From a checkpoint of a small mixture-of-experts model trained on Wikipedia: 8 layers, 6540 steps.
Below are experts of layer 4 (counted from 0) of a mixture-of-experts language model. Rows are named router (the router's row for the expert), down (a neuron's output weights, with its number) and show model dimensions 0-127. Each number is 200 + 30 x the weight over its row's rms, rounded and kept within 0 to 999.
After each expert's rows: a language model's description of what the expert responds to. This comes from a sample of Wikipedia text that the model never trained on.

# expert 54
router,249,131,193,164,225,209,242,211,225,200,227,207,220,205,239,204,167,200,203,191,210,176,217,227,220,179,223,237,238,260,178,191,190,222,199,207,210,226,256,157,214,185,201,154,210,180,229,152,184,120,225,256,182,215,198,216,212,237,246,248,237,165,261,173,132,178,219,205,218,187,208,214,197,236,138,196,169,164,243,183,193,219,236,133,189,181,162,168,198,230,174,228,247,252,173,247,146,231,277,222,230,207,180,187,128,195,214,190,223,148,243,198,233,233,224,171,236,208,201,195,247,149,227,177,217,198,210,204
down0,197,187,180,207,252,196,146,234,192,182,205,187,193,190,147,177,166,203,218,244,170,145,195,221,190,191,213,165,234,254,220,253,181,169,162,255,223,184,222,211,180,226,192,198,181,220,195,205,199,244,206,205,230,178,149,223,152,164,203,254,195,161,215,179,213,184,238,149,228,198,256,224,167,205,264,190,199,197,130,181,266,210,147,207,203,222,159,187,167,170,204,143,168,220,174,218,173,216,197,200,215,174,235,226,213,165,263,162,138,183,210,212,254,204,148,175,168,189,222,189,211,160,183,197,200,203,217,195
down1,142,181,184,200,215,287,162,199,236,217,163,188,160,216,242,158,166,248,194,135,170,198,207,180,191,225,187,193,183,212,186,171,215,179,205,228,178,227,179,195,229,161,182,219,240,189,228,198,252,175,243,227,211,202,190,147,246,161,177,193,177,231,187,215,217,210,217,179,235,176,249,219,226,285,224,148,197,199,184,170,181,196,196,202,180,204,165,185,190,179,213,217,226,273,232,233,211,144,203,185,249,193,189,213,186,212,221,208,190,149,211,196,269,197,172,180,149,173,256,230,190,259,239,223,168,204,165,245
What it handles: Word-initial D, d, K, J, Ad, Ed pieces starting names and words, e.g. Duchess, D.C., diesel, diverse, Damon.

# expert 56
router,208,187,195,175,202,241,193,205,184,207,172,187,245,188,173,189,252,225,191,187,215,207,187,211,136,169,183,266,208,255,250,203,167,175,190,186,231,203,218,182,250,167,225,204,224,225,248,159,268,189,255,188,183,197,235,164,242,210,252,224,230,124,204,154,181,228,222,216,172,169,192,199,241,193,126,245,199,145,227,168,203,188,231,210,230,185,243,209,202,227,207,205,255,214,189,226,215,269,211,203,240,182,173,199,156,217,171,164,232,190,247,182,227,215,221,146,240,193,165,197,160,185,202,217,225,220,221,189
down0,222,186,199,189,242,141,173,234,175,232,155,206,210,149,246,168,173,234,156,222,211,226,259,203,203,153,159,197,221,244,150,190,188,219,156,251,177,197,231,185,187,232,265,197,149,242,209,149,204,219,226,199,183,191,166,229,217,123,149,205,242,181,203,191,203,184,203,166,167,208,236,251,204,191,216,187,137,200,193,180,185,217,207,175,185,178,247,216,243,194,168,208,199,203,156,153,125,178,197,205,198,246,230,201,194,139,221,146,208,230,233,196,183,169,167,211,192,175,223,257,173,188,173,195,231,218,203,204
down1,210,195,216,224,193,130,206,225,178,208,192,172,213,247,190,199,190,220,198,239,204,164,200,206,183,148,203,257,175,212,199,229,189,250,227,269,182,213,248,196,203,225,172,211,227,201,196,189,182,156,193,192,203,190,208,254,226,154,189,175,214,251,226,199,195,191,193,145,196,194,241,162,231,278,140,219,179,177,208,170,220,168,222,144,170,208,91,199,184,252,214,220,212,252,241,228,196,228,199,182,233,234,189,191,143,169,190,162,191,155,239,217,212,201,167,243,168,208,191,180,235,190,141,142,177,201,241,246
What it handles: Space tokens and dashes placed just before a year or day number, as in September 2003, February 19, in 1838.

# expert 20
router,247,174,202,145,201,254,220,204,159,213,158,199,209,222,176,214,214,237,169,164,212,174,180,219,233,187,190,269,230,251,270,213,141,229,169,179,272,236,214,164,224,217,246,153,254,185,204,140,264,182,176,241,181,208,191,200,153,236,245,237,235,195,232,203,206,195,174,168,250,181,200,176,223,249,175,252,226,163,252,206,198,235,195,127,201,182,232,175,188,232,212,181,201,227,168,240,145,226,220,205,166,216,153,206,189,199,208,171,233,174,268,170,254,230,181,224,226,207,210,215,238,191,202,203,190,234,231,228
down0,186,204,202,178,218,223,172,227,188,217,142,143,153,211,205,218,182,223,201,259,141,178,162,212,184,208,194,166,220,218,209,244,168,189,152,225,222,193,222,196,206,266,186,195,201,209,187,177,247,187,187,143,151,166,163,209,222,174,205,219,192,229,225,248,223,225,244,202,203,193,217,201,218,235,225,140,158,138,170,198,247,192,238,167,180,193,139,222,246,166,202,187,181,203,198,202,133,199,227,261,179,277,214,190,183,205,232,196,130,223,211,213,202,201,165,154,237,239,220,211,223,246,152,199,227,209,200,214
down1,191,210,246,177,193,177,217,190,209,253,137,177,258,266,200,197,166,260,249,171,216,227,178,213,213,192,197,171,205,182,203,220,224,164,203,210,197,201,189,230,213,204,208,204,218,217,169,144,205,204,161,214,235,176,196,204,203,147,233,220,165,224,198,240,213,229,229,254,244,187,172,208,214,208,177,275,228,203,206,173,220,210,215,116,159,204,211,191,149,146,171,233,211,239,177,164,216,191,176,197,191,250,211,252,157,220,212,107,145,212,174,201,188,223,143,196,190,148,198,183,207,177,216,211,215,221,229,206
What it handles: Nouns naming the kind of entity or work being described, such as company, song, school, team, law, newspaper, often after the or a.

# expert 7
router,174,196,214,160,212,260,224,200,212,184,216,212,209,223,128,172,180,218,181,142,205,194,207,214,215,155,211,214,247,234,178,213,214,220,222,208,236,229,247,178,208,169,209,160,181,212,237,217,214,182,229,189,212,167,179,194,238,167,233,205,220,149,173,212,110,244,204,149,200,159,171,231,242,236,148,272,176,186,217,183,143,179,209,171,161,213,237,150,188,250,163,219,256,251,170,215,160,191,201,165,199,195,183,200,181,252,195,169,213,196,237,189,254,220,191,209,196,199,176,146,201,168,183,228,159,238,189,148
down5,205,212,211,191,189,194,215,221,213,206,178,200,194,224,225,136,146,202,220,207,189,159,200,199,221,193,195,198,226,249,188,147,228,184,198,171,215,192,165,153,212,171,208,209,199,191,266,234,284,239,222,216,180,218,193,212,169,200,165,217,178,216,193,148,211,207,207,197,155,208,186,214,241,150,177,241,150,229,245,207,133,181,157,222,189,187,220,201,188,250,150,188,215,183,223,161,223,192,147,169,237,209,223,209,241,181,124,226,212,199,198,209,199,195,184,201,234,167,207,209,189,237,223,238,156,228,240,211
down6,209,189,218,235,173,182,198,151,189,202,223,176,212,144,148,197,219,220,177,235,212,155,207,167,192,210,197,178,195,174,207,202,179,152,191,157,185,176,162,240,197,179,226,206,216,182,197,201,192,160,234,180,198,236,180,207,270,168,138,230,195,197,232,221,198,168,226,216,241,202,192,240,229,192,196,222,186,230,153,227,214,193,210,185,195,208,175,220,170,255,173,200,307,159,199,211,205,209,235,224,167,190,159,198,197,183,214,207,138,215,208,220,210,257,202,204,192,220,220,157,211,204,187,230,205,221,219,179
What it handles: Second pieces of common words, often followed by suffixes like ed or ing: canc-ell-ation, cust-om-ers, st-and-ard, event-ually.

# expert 18
router,220,179,228,172,175,255,221,183,172,224,185,246,188,204,229,196,178,209,177,179,197,183,161,203,176,173,157,166,175,247,204,147,180,229,213,151,214,207,253,165,210,139,175,159,260,231,212,178,176,144,248,167,150,220,177,225,132,202,192,262,181,191,217,196,149,153,228,181,181,144,213,208,257,254,222,220,182,188,213,235,218,177,203,144,192,175,226,150,187,233,196,216,236,196,177,269,164,251,164,196,161,199,195,202,204,226,206,155,218,189,218,182,152,262,197,188,217,258,157,223,222,167,224,197,216,200,199,263
down0,241,190,215,233,139,207,201,199,177,257,194,182,203,134,194,164,166,254,191,175,177,212,209,185,224,257,234,140,216,202,151,135,216,191,184,217,222,174,182,231,197,232,258,184,190,207,150,208,236,213,221,197,261,199,188,140,239,147,144,188,189,224,234,221,246,164,184,224,220,225,171,198,216,256,263,218,189,175,200,177,152,217,213,223,198,127,240,184,220,218,180,160,252,217,190,189,146,178,161,187,177,239,200,233,243,179,195,166,158,202,199,201,230,204,221,187,180,216,183,149,205,211,180,198,223,244,190,225
down1,167,193,198,190,215,166,176,196,179,218,179,164,212,210,179,229,152,271,136,193,158,177,173,183,178,248,198,198,227,224,198,186,208,173,190,232,224,113,201,233,229,185,232,212,161,212,198,161,179,182,177,219,191,206,165,188,210,134,212,249,161,211,231,205,224,264,156,208,183,165,274,208,183,214,236,243,234,205,229,154,211,183,184,186,169,223,178,262,181,189,193,264,195,189,228,186,220,178,184,176,263,256,191,214,171,185,204,188,172,173,182,225,260,142,206,190,241,240,200,171,232,227,234,237,195,189,181,206
What it handles: Markdown table separator rows and line-ending pipes in sports tables, plus score digits and pieces like ers, pres, av, influ.

# expert 51
router,208,165,231,193,187,242,245,222,144,202,148,147,206,214,190,160,213,244,158,175,199,198,227,237,194,226,234,233,217,232,186,219,212,163,188,181,260,226,234,162,209,175,249,216,263,192,202,191,215,103,234,166,165,165,183,213,228,231,218,219,212,199,217,217,171,210,229,126,184,201,153,205,286,249,193,239,226,196,233,251,205,205,215,197,194,151,174,157,184,275,195,215,179,263,185,227,197,240,210,178,159,213,200,204,187,223,181,174,196,148,185,195,159,226,233,234,209,218,135,174,153,165,197,208,158,196,199,190
down0,175,170,159,207,197,192,114,186,204,232,231,171,162,200,243,235,184,225,184,155,212,214,170,162,200,211,199,181,191,217,217,201,149,250,184,211,143,217,240,158,178,256,201,157,213,223,172,106,221,196,277,195,232,184,170,192,205,83,226,223,159,187,144,183,204,170,203,193,218,197,234,195,197,219,191,183,197,173,213,189,159,134,221,225,183,149,254,236,175,172,200,216,220,147,164,166,158,225,215,194,199,228,185,213,185,198,176,211,249,219,201,201,227,235,193,212,182,209,218,203,194,197,174,198,221,235,225,220
down1,173,211,182,193,223,153,122,178,203,250,122,236,173,183,207,207,165,200,225,203,198,177,196,224,139,189,173,181,202,224,180,180,205,262,221,239,200,170,236,161,208,159,214,148,224,173,178,122,203,230,216,187,209,272,238,157,173,174,203,222,170,199,211,201,145,180,175,209,231,172,219,212,206,246,154,218,166,208,205,205,222,200,191,173,191,209,170,202,229,131,221,172,176,247,220,168,216,172,240,167,246,149,206,208,183,193,181,186,244,221,205,232,256,165,170,231,155,232,220,163,218,206,195,219,230,177,240,238
What it handles: The suffix -er ending agent nouns and names (seller, Explorer, Gloster), nouns like member and player, and line-ending table pipes.

# expert 50
router,216,163,209,144,150,221,230,189,166,210,252,196,249,240,203,239,158,204,166,179,240,185,206,239,218,133,175,226,200,228,188,244,218,195,222,202,227,223,233,179,192,151,222,165,209,212,218,225,204,188,200,177,178,216,188,210,242,225,237,180,242,121,225,220,179,186,264,216,185,174,183,193,183,209,149,223,208,239,248,250,197,196,204,136,137,135,207,192,196,253,183,214,276,218,216,195,182,229,214,196,184,248,201,163,147,179,192,174,241,177,277,180,218,235,214,177,242,249,195,217,193,154,177,184,208,212,228,230
down0,209,218,153,176,215,197,187,156,164,211,144,215,169,183,173,200,172,207,190,221,167,243,163,183,175,153,209,255,187,209,206,254,164,136,181,221,188,237,196,238,166,163,219,196,170,221,179,151,197,160,208,209,169,174,177,177,220,192,224,220,200,228,186,247,182,217,259,160,186,190,207,195,143,185,205,172,237,151,214,137,203,157,214,160,199,223,226,181,214,189,218,194,214,202,192,231,199,181,219,153,223,215,164,179,177,184,205,173,186,238,168,235,187,216,218,212,182,213,225,231,192,169,218,187,199,201,210,209
down1,170,175,213,172,240,230,204,170,204,212,151,189,191,189,164,170,224,223,214,192,183,216,183,228,218,168,181,148,235,211,249,177,223,261,207,229,195,220,201,200,236,147,197,211,237,217,174,203,196,212,164,174,164,173,172,170,225,134,228,195,193,238,216,149,189,245,174,177,198,167,244,215,165,221,220,219,188,198,237,195,220,188,258,240,222,202,196,185,187,139,238,194,171,211,213,157,219,154,185,195,233,200,189,159,243,200,199,184,175,150,191,241,219,166,185,190,150,187,219,157,232,239,143,178,210,206,212,246
What it handles: Word-internal pieces like r, at, it, ad inside foreign names and places (Kar-r, Musc-at, Jag-ad-ish), and pipes in sports tables.

# expert 10
router,210,181,197,187,183,264,245,164,189,210,257,214,231,198,207,227,159,222,229,173,196,190,177,206,179,196,179,260,221,235,191,177,202,223,260,136,244,172,220,170,226,148,230,219,239,199,162,172,186,194,228,222,185,192,235,212,184,265,248,229,208,206,167,171,193,179,219,156,213,154,185,241,252,239,166,227,222,186,216,222,183,173,248,156,184,183,206,169,131,235,183,218,228,228,225,246,166,213,216,188,217,214,185,158,186,209,229,144,227,179,222,172,189,236,198,199,189,240,164,244,190,172,244,164,227,178,170,209
down5,258,241,171,253,157,166,212,232,164,217,150,222,205,195,177,124,161,172,196,214,226,195,167,206,142,169,196,217,198,206,205,216,222,193,198,172,255,269,217,176,178,210,163,183,221,207,213,202,231,228,178,224,168,261,184,193,206,192,159,175,180,224,152,169,206,172,172,206,169,210,200,182,194,202,158,215,199,213,142,238,120,180,183,193,197,163,222,199,273,200,188,134,227,152,197,204,207,242,225,196,193,239,194,189,205,204,184,229,258,204,208,243,186,245,200,219,236,204,214,225,227,222,190,206,169,197,240,233
down6,189,201,238,222,248,181,175,183,207,201,239,216,227,141,215,150,248,179,208,194,242,172,266,236,148,178,224,218,195,127,246,171,214,146,207,191,179,185,231,167,168,220,216,165,228,152,243,233,167,220,188,212,242,185,234,219,228,213,179,152,171,209,205,202,188,222,230,210,204,238,172,165,199,225,163,226,187,222,209,191,188,220,192,248,216,185,233,204,199,260,193,166,262,196,184,222,199,282,209,188,183,196,213,155,219,182,250,173,189,145,232,177,205,234,250,195,213,223,189,192,262,212,152,161,156,205,176,219
What it handles: Tokens h, ch, Ch, Sch at word starts or inside words, e.g. ch-ickadees, steeple-ch-ase, Lan-gh-am, (h)uman.

# expert 1
router,214,152,167,136,198,222,192,220,185,234,211,159,219,216,188,230,191,218,169,192,187,202,148,211,202,201,202,242,221,217,250,229,193,209,226,212,231,199,218,136,197,121,195,177,229,233,237,201,217,143,199,171,192,179,164,219,235,235,196,226,206,195,236,224,178,183,184,213,163,182,187,182,209,234,164,191,197,184,221,220,165,188,191,168,174,194,196,191,176,238,164,189,240,266,186,180,193,202,207,213,154,202,178,145,224,178,211,188,202,168,284,184,238,223,176,191,165,143,185,196,167,182,215,217,189,198,170,170
down0,203,167,208,193,230,221,224,185,209,206,221,190,226,203,215,173,237,234,237,234,179,184,161,209,131,160,205,216,143,198,218,233,156,226,173,187,199,222,247,227,227,180,176,188,153,159,167,185,230,214,225,168,233,230,221,140,190,159,259,233,218,235,225,174,217,168,203,167,215,188,222,210,180,238,181,189,211,175,204,194,208,248,204,202,172,204,230,192,197,136,201,185,219,170,247,224,189,194,231,192,204,243,209,188,157,205,197,186,194,251,175,178,212,193,205,201,272,241,215,188,237,212,188,198,188,223,215,200
down1,236,227,234,253,204,203,221,186,184,262,117,230,188,164,221,237,252,221,170,195,212,200,183,180,194,143,184,259,225,206,197,174,181,194,168,196,175,157,219,198,225,209,211,246,205,181,192,198,208,164,215,207,213,199,201,210,234,163,143,156,170,224,256,195,219,214,171,219,209,232,192,163,197,259,220,194,185,221,242,140,196,264,202,189,223,196,133,186,186,164,200,183,228,202,216,195,199,96,181,204,256,264,195,143,204,212,202,209,161,212,178,187,174,235,192,180,188,214,202,165,213,213,167,226,190,170,212,245
What it handles: Word-internal pieces like st, in, ard, on inside place and team names and compounds, such as Grahamstown, Featherstone, Swindon, terminus.

# expert 40
router,212,181,190,144,219,260,190,217,210,168,188,219,214,206,174,193,237,208,228,141,186,178,197,221,191,186,196,247,193,243,203,190,182,204,207,229,269,207,257,159,209,156,242,228,206,192,203,163,198,197,248,190,192,209,216,205,205,218,218,199,232,165,254,195,188,222,225,232,212,183,166,177,182,202,132,210,256,159,274,234,186,164,207,177,243,137,212,189,181,218,168,208,246,245,137,224,218,278,192,219,186,225,156,194,162,211,176,185,227,185,213,225,233,193,180,186,187,216,188,174,224,173,245,222,220,183,178,223
down5,199,219,208,230,186,183,186,246,236,165,179,186,183,182,177,169,177,228,167,204,264,167,107,196,229,166,189,215,190,201,213,190,186,206,231,170,210,202,212,151,188,205,209,194,193,216,241,155,179,201,219,200,184,200,169,263,211,166,233,235,184,199,201,144,238,226,145,207,208,263,201,237,254,234,183,206,209,193,182,162,192,199,199,200,168,207,251,212,184,203,241,227,223,179,200,249,175,188,146,159,169,186,196,202,152,210,161,247,188,202,248,230,182,175,180,138,198,173,164,198,252,222,153,196,133,199,178,212
down6,201,211,199,184,213,219,232,194,197,241,251,204,233,222,191,197,202,240,199,227,203,172,200,197,130,261,243,171,198,194,202,197,274,166,203,181,171,200,186,208,241,230,239,202,231,206,196,218,179,205,215,172,240,196,206,161,223,211,188,136,242,217,248,213,184,136,240,224,137,220,225,200,202,225,151,185,230,180,208,207,191,182,197,211,149,191,147,185,156,233,159,215,264,195,230,227,188,281,249,184,164,217,262,208,212,149,213,194,175,246,228,187,195,254,157,210,207,228,229,189,215,198,204,217,225,196,240,198
What it handles: Periods after initials and hyphens in compounds or list bullets, e.g. B. S. Ranga, J. Bennett, well-off, Rhein-Neckar-Kreis; also capital U.

# expert 8
router,209,164,177,170,211,228,218,190,194,167,161,233,211,158,160,237,181,193,155,219,197,133,187,200,210,184,217,240,244,236,181,169,193,228,238,180,265,266,246,169,238,162,215,206,242,270,198,169,234,158,269,226,199,217,199,253,207,226,222,252,218,212,224,201,214,215,186,232,242,131,192,238,250,222,169,247,220,147,247,229,203,217,233,168,198,186,192,200,172,263,158,144,264,180,191,173,197,255,212,204,187,211,141,169,196,213,213,204,223,161,198,146,158,263,208,134,210,252,207,204,176,188,179,170,180,180,226,154
down0,217,172,205,247,191,196,155,269,218,243,184,220,187,197,203,188,178,217,189,237,142,210,191,146,200,199,202,154,179,186,202,275,200,259,161,231,195,205,234,225,231,246,186,187,188,223,146,164,218,204,205,220,213,211,184,187,127,155,213,195,163,205,238,198,180,252,173,189,154,211,239,218,168,212,194,189,223,195,186,235,181,158,210,152,171,223,193,187,230,158,164,217,183,227,202,185,153,220,164,191,155,182,217,130,152,162,188,182,172,226,207,219,209,242,204,163,252,177,205,202,204,199,134,215,284,241,194,190
down1,162,254,195,201,170,226,145,224,199,227,161,151,230,210,214,178,156,227,205,169,179,168,137,209,225,227,226,222,221,185,215,237,177,151,210,278,160,219,180,187,235,146,147,204,258,201,205,209,163,197,200,230,123,223,176,204,267,140,195,208,163,169,165,204,159,205,193,221,188,188,245,205,194,241,165,232,171,266,178,187,222,196,235,184,147,221,117,199,246,166,237,202,204,264,191,191,184,150,177,184,229,182,185,227,141,216,193,196,180,169,187,218,186,187,156,254,199,171,225,224,201,224,255,173,213,133,183,203
What it handles: Adjectives like present, real, modern, current, word starts in infobox field labels (M-ajor junctions, P-ass-engers), and the invisible mark after coordinates.

# expert 6
router,157,150,225,217,210,239,244,202,208,243,198,221,201,189,182,261,244,176,219,165,179,199,207,174,195,167,183,236,237,235,253,210,206,261,194,188,198,217,213,165,162,202,235,186,235,230,243,156,224,179,260,206,200,206,189,155,172,259,197,210,202,160,205,201,202,214,238,174,209,195,190,217,248,213,151,209,225,171,234,234,172,203,202,175,176,124,219,207,247,253,194,243,199,215,157,190,153,237,219,193,137,244,199,164,204,248,206,201,231,134,237,181,238,258,252,179,187,177,191,197,197,191,207,168,198,247,139,268
down0,225,166,184,207,267,171,177,197,177,249,208,177,210,201,183,204,153,227,252,209,163,151,166,150,240,208,207,207,173,216,182,213,172,227,202,228,252,265,205,215,177,191,213,190,195,239,162,222,234,156,247,183,195,189,160,197,183,132,208,246,184,226,199,175,180,258,193,194,218,170,203,188,141,215,159,234,196,165,161,193,192,159,190,162,165,196,145,190,194,176,205,179,173,179,186,243,228,142,203,215,200,242,227,222,156,221,183,155,172,193,203,232,206,199,210,174,220,209,185,207,184,229,170,202,206,207,182,231
down1,155,223,221,226,209,231,195,191,140,234,142,207,232,215,249,168,178,180,186,205,201,231,186,262,161,186,211,200,181,213,205,159,197,192,197,244,193,213,230,174,181,174,221,240,204,185,159,143,182,159,173,227,199,215,200,164,205,197,287,199,150,221,203,225,259,214,183,190,230,186,167,176,196,213,154,229,248,212,207,199,240,230,181,233,200,242,155,188,219,195,188,191,161,235,187,165,196,173,211,196,183,206,215,195,183,194,155,199,213,194,201,270,215,174,132,207,241,201,188,193,189,212,208,241,164,137,218,221
What it handles: Word-initial pieces like L, l, St, ex, cap and inner pieces ur, op in names and foreign words, e.g. Lodge, Engur, Co-operation.

# expert 57
router,220,125,197,176,203,276,214,196,140,197,164,213,226,206,187,220,216,185,196,165,185,137,186,183,207,140,164,227,225,221,171,183,157,260,236,155,205,240,223,163,177,161,210,191,198,217,206,176,232,155,261,195,184,237,221,196,197,230,212,198,198,198,240,194,200,153,229,236,258,168,174,198,255,256,197,200,209,211,261,180,154,211,223,174,171,157,194,196,235,218,192,240,269,234,181,199,187,250,205,190,194,254,185,197,189,210,167,192,224,157,248,161,210,232,180,221,219,278,166,183,247,185,213,187,210,188,180,221
down0,190,181,242,271,191,183,122,201,205,223,173,184,189,207,179,146,155,229,215,261,248,179,190,211,144,207,220,160,207,218,257,199,195,181,217,195,193,217,228,200,194,256,162,180,174,165,176,166,217,149,189,225,196,210,159,253,245,155,144,260,169,188,143,201,145,204,195,211,157,218,183,194,245,168,171,188,197,138,181,165,197,191,176,175,213,197,189,201,203,116,179,165,169,169,185,188,186,190,212,152,175,194,224,240,174,170,166,196,141,219,146,202,209,149,143,204,228,204,185,197,196,174,214,254,200,256,180,213
down1,170,211,190,146,223,162,170,179,173,225,151,188,233,181,216,159,187,214,226,205,162,214,217,172,214,206,187,191,241,188,202,186,200,145,175,315,233,213,219,172,211,187,231,220,228,214,198,171,193,150,217,208,211,191,228,119,270,158,199,201,202,213,195,158,187,183,140,165,243,216,215,227,195,232,225,211,153,214,187,178,190,225,206,174,228,187,131,235,203,160,234,176,154,248,210,205,199,203,187,175,231,223,189,236,165,178,206,138,207,182,162,208,187,169,198,196,175,186,219,193,182,147,195,179,149,163,232,193
What it handles: Common nouns right after the or a, often a sentence subject: area, village, team, House, member, sound, College, or word starts like r, bl.

# expert 39
router,184,137,210,199,212,263,222,239,181,163,190,172,188,187,201,237,185,200,226,190,196,205,179,209,238,155,197,223,234,235,210,206,168,183,170,178,263,240,249,177,172,175,261,166,246,192,229,194,239,157,226,215,127,143,194,225,176,210,251,275,193,187,225,203,157,215,209,189,219,170,206,191,250,236,199,166,211,236,225,242,204,188,227,199,166,176,203,168,238,216,242,213,216,252,181,248,204,252,207,184,147,190,172,193,220,218,163,182,214,152,206,230,215,225,142,214,254,241,194,217,216,191,246,205,181,183,162,226
down0,227,161,227,216,236,243,180,199,146,285,172,172,212,195,207,226,136,217,227,226,159,132,202,190,164,187,221,197,188,232,177,243,163,201,152,184,166,176,208,214,159,238,194,190,145,223,187,196,208,205,176,176,238,211,161,173,157,113,204,200,213,217,219,247,170,193,227,204,267,192,191,226,180,250,215,176,130,158,207,215,197,159,265,214,232,168,189,215,206,166,138,143,164,200,240,164,176,155,198,213,211,290,214,236,126,148,217,204,207,204,184,196,230,210,189,211,227,177,188,167,199,189,175,179,210,234,190,218
down1,174,151,145,197,240,202,234,208,174,232,178,167,229,250,254,169,256,279,197,197,222,206,180,203,171,227,194,210,222,176,181,189,169,176,218,255,204,232,246,180,239,230,170,211,216,185,248,209,274,151,207,252,229,174,248,173,252,200,186,206,182,233,198,190,212,206,214,188,193,226,203,171,207,209,264,188,202,180,178,131,134,171,245,207,193,226,155,154,136,186,227,179,213,210,146,228,209,178,222,179,264,208,195,186,169,214,198,184,180,210,223,209,219,197,170,229,160,220,243,193,195,184,201,215,170,164,214,226
What it handles: En dashes inside win–loss records and match scores in sports tables (12–0, 7–5), plus v, country codes like USA, ITA, and hyphens.

# expert 4
router,201,188,220,181,191,229,223,191,143,175,198,218,211,183,201,209,238,238,172,169,191,173,196,225,208,192,182,239,238,238,248,180,189,208,203,209,269,215,307,205,182,158,200,195,220,246,207,133,180,168,251,154,196,219,168,253,227,282,186,270,232,216,191,178,200,235,184,181,196,158,139,238,218,258,170,262,219,190,210,217,201,222,229,158,176,241,201,209,215,241,140,188,210,221,173,201,165,232,232,182,187,227,191,213,180,223,172,157,220,201,227,162,208,229,216,182,200,229,170,201,216,162,223,219,176,189,217,212
down0,203,175,169,242,183,216,162,239,231,223,150,216,224,179,242,181,204,162,192,245,226,182,207,207,187,176,189,204,201,214,227,241,211,217,192,222,203,182,194,198,186,230,228,198,200,221,138,179,174,198,225,213,221,204,210,219,196,203,213,209,185,169,195,207,218,217,243,168,242,201,255,202,175,194,255,179,178,215,180,165,237,239,199,183,244,168,199,182,204,192,189,194,156,189,178,186,125,197,177,177,157,223,182,194,206,164,209,176,174,260,218,215,222,244,171,179,216,209,239,203,135,189,198,184,204,226,215,191
down1,195,179,180,200,177,225,210,199,213,209,110,217,185,193,251,166,220,217,200,180,181,221,152,212,171,205,138,212,167,230,202,172,155,255,183,220,215,206,209,204,218,216,220,232,185,213,181,185,193,167,192,177,241,189,186,174,193,148,174,213,191,236,146,237,214,196,220,181,195,190,173,197,168,208,211,196,207,199,217,143,207,193,217,219,189,155,160,204,242,108,209,189,174,227,203,171,175,200,194,181,246,212,198,168,207,243,235,193,198,195,190,254,188,151,210,218,216,214,274,180,208,232,239,148,157,174,203,208
What it handles: Word-internal fragments following an opening consonant cluster, often in names, e.g. Sl-av-ic, bl-ond-e, fl-ow, sur-p-assing, Br-is-bane.

# expert 58
router,188,146,193,175,213,255,193,219,216,227,201,221,229,183,191,183,193,210,194,147,220,175,189,189,166,157,241,229,271,222,212,204,184,208,175,204,210,223,250,206,220,144,184,177,237,150,162,201,239,173,234,232,154,224,212,233,185,269,248,185,159,157,185,172,188,180,204,163,258,148,180,241,196,216,201,239,187,149,271,224,220,174,239,165,209,152,228,156,195,231,131,145,226,218,240,245,135,240,167,206,152,205,149,178,210,219,195,216,199,169,210,172,220,228,218,203,207,206,173,174,195,165,243,172,210,215,186,235
down0,235,197,203,217,208,176,169,183,215,230,222,181,185,201,179,185,152,220,184,182,205,172,271,199,234,178,197,176,199,230,229,254,182,225,165,286,222,184,188,196,213,229,198,202,193,206,141,188,179,209,163,224,200,252,214,215,235,102,182,233,185,188,202,184,185,210,209,174,174,168,226,229,168,197,217,221,203,214,185,231,196,180,211,216,152,224,130,214,194,214,225,184,141,135,204,252,166,155,217,221,208,208,206,186,186,155,143,162,192,179,209,211,210,188,192,232,199,180,187,239,217,193,214,140,246,244,208,229
down1,169,216,185,247,224,232,184,234,205,234,174,187,193,243,195,242,261,194,195,168,162,170,211,187,172,209,215,185,153,199,208,198,204,155,200,224,218,225,192,167,214,159,284,232,215,208,217,183,230,155,196,174,223,196,202,172,203,226,215,219,175,247,191,245,209,234,201,158,236,151,211,184,197,222,222,205,183,180,223,182,208,194,189,121,170,196,178,222,190,140,234,212,197,226,273,195,236,226,198,171,204,212,207,152,211,209,186,198,202,139,240,171,233,147,175,213,167,188,241,192,239,258,179,217,197,111,230,230
What it handles: Word-initial onsets like fl, bl, gl, sl, gu, r, and isolated capital letters in codes, e.g. flute, flame, guest, GT-R R32, LTE.

# expert 25
router,208,159,168,160,200,214,228,185,161,189,211,164,213,211,168,251,168,191,240,162,229,138,190,248,202,143,161,271,246,252,222,165,223,248,200,190,246,250,235,190,218,140,192,142,242,183,220,208,191,182,204,195,187,209,185,188,201,203,213,231,182,200,243,204,195,225,213,178,220,177,172,232,205,233,208,228,188,148,244,231,231,172,213,166,199,200,259,183,196,283,179,186,221,221,187,212,164,232,215,186,150,177,153,192,169,196,242,180,218,142,210,205,199,280,174,213,184,184,123,209,206,175,169,196,155,188,246,215
down0,218,206,181,196,255,186,224,249,154,250,188,177,198,123,190,120,185,232,213,242,176,201,167,222,129,184,254,213,135,270,193,195,189,180,239,224,195,242,227,196,210,227,212,217,221,245,171,220,215,236,211,190,224,188,174,208,235,187,212,236,207,229,162,235,144,191,213,195,279,246,198,217,184,189,176,189,131,218,199,169,191,193,228,177,185,179,194,184,200,204,135,186,153,210,196,164,198,178,158,203,200,217,248,188,186,214,188,192,172,208,208,241,216,203,197,219,235,194,229,195,257,220,142,210,249,237,192,169
down1,203,234,211,219,207,198,184,197,136,215,144,170,205,161,165,206,203,211,256,181,191,161,155,230,195,161,210,211,193,169,218,234,185,202,198,278,208,172,158,214,206,170,163,200,211,203,173,198,199,167,139,197,226,223,223,216,261,211,213,162,184,221,214,193,203,154,167,190,179,172,212,202,183,241,206,167,263,226,154,149,199,204,194,208,200,173,149,209,148,166,224,172,196,253,250,265,233,135,144,159,224,233,216,241,155,239,233,180,185,194,201,217,221,213,187,229,206,232,220,134,200,238,187,240,224,184,163,231
What it handles: Verbs and nouns about growth, effort and business (grew, went, invest, offer, efforts) and large number pieces like 000, million.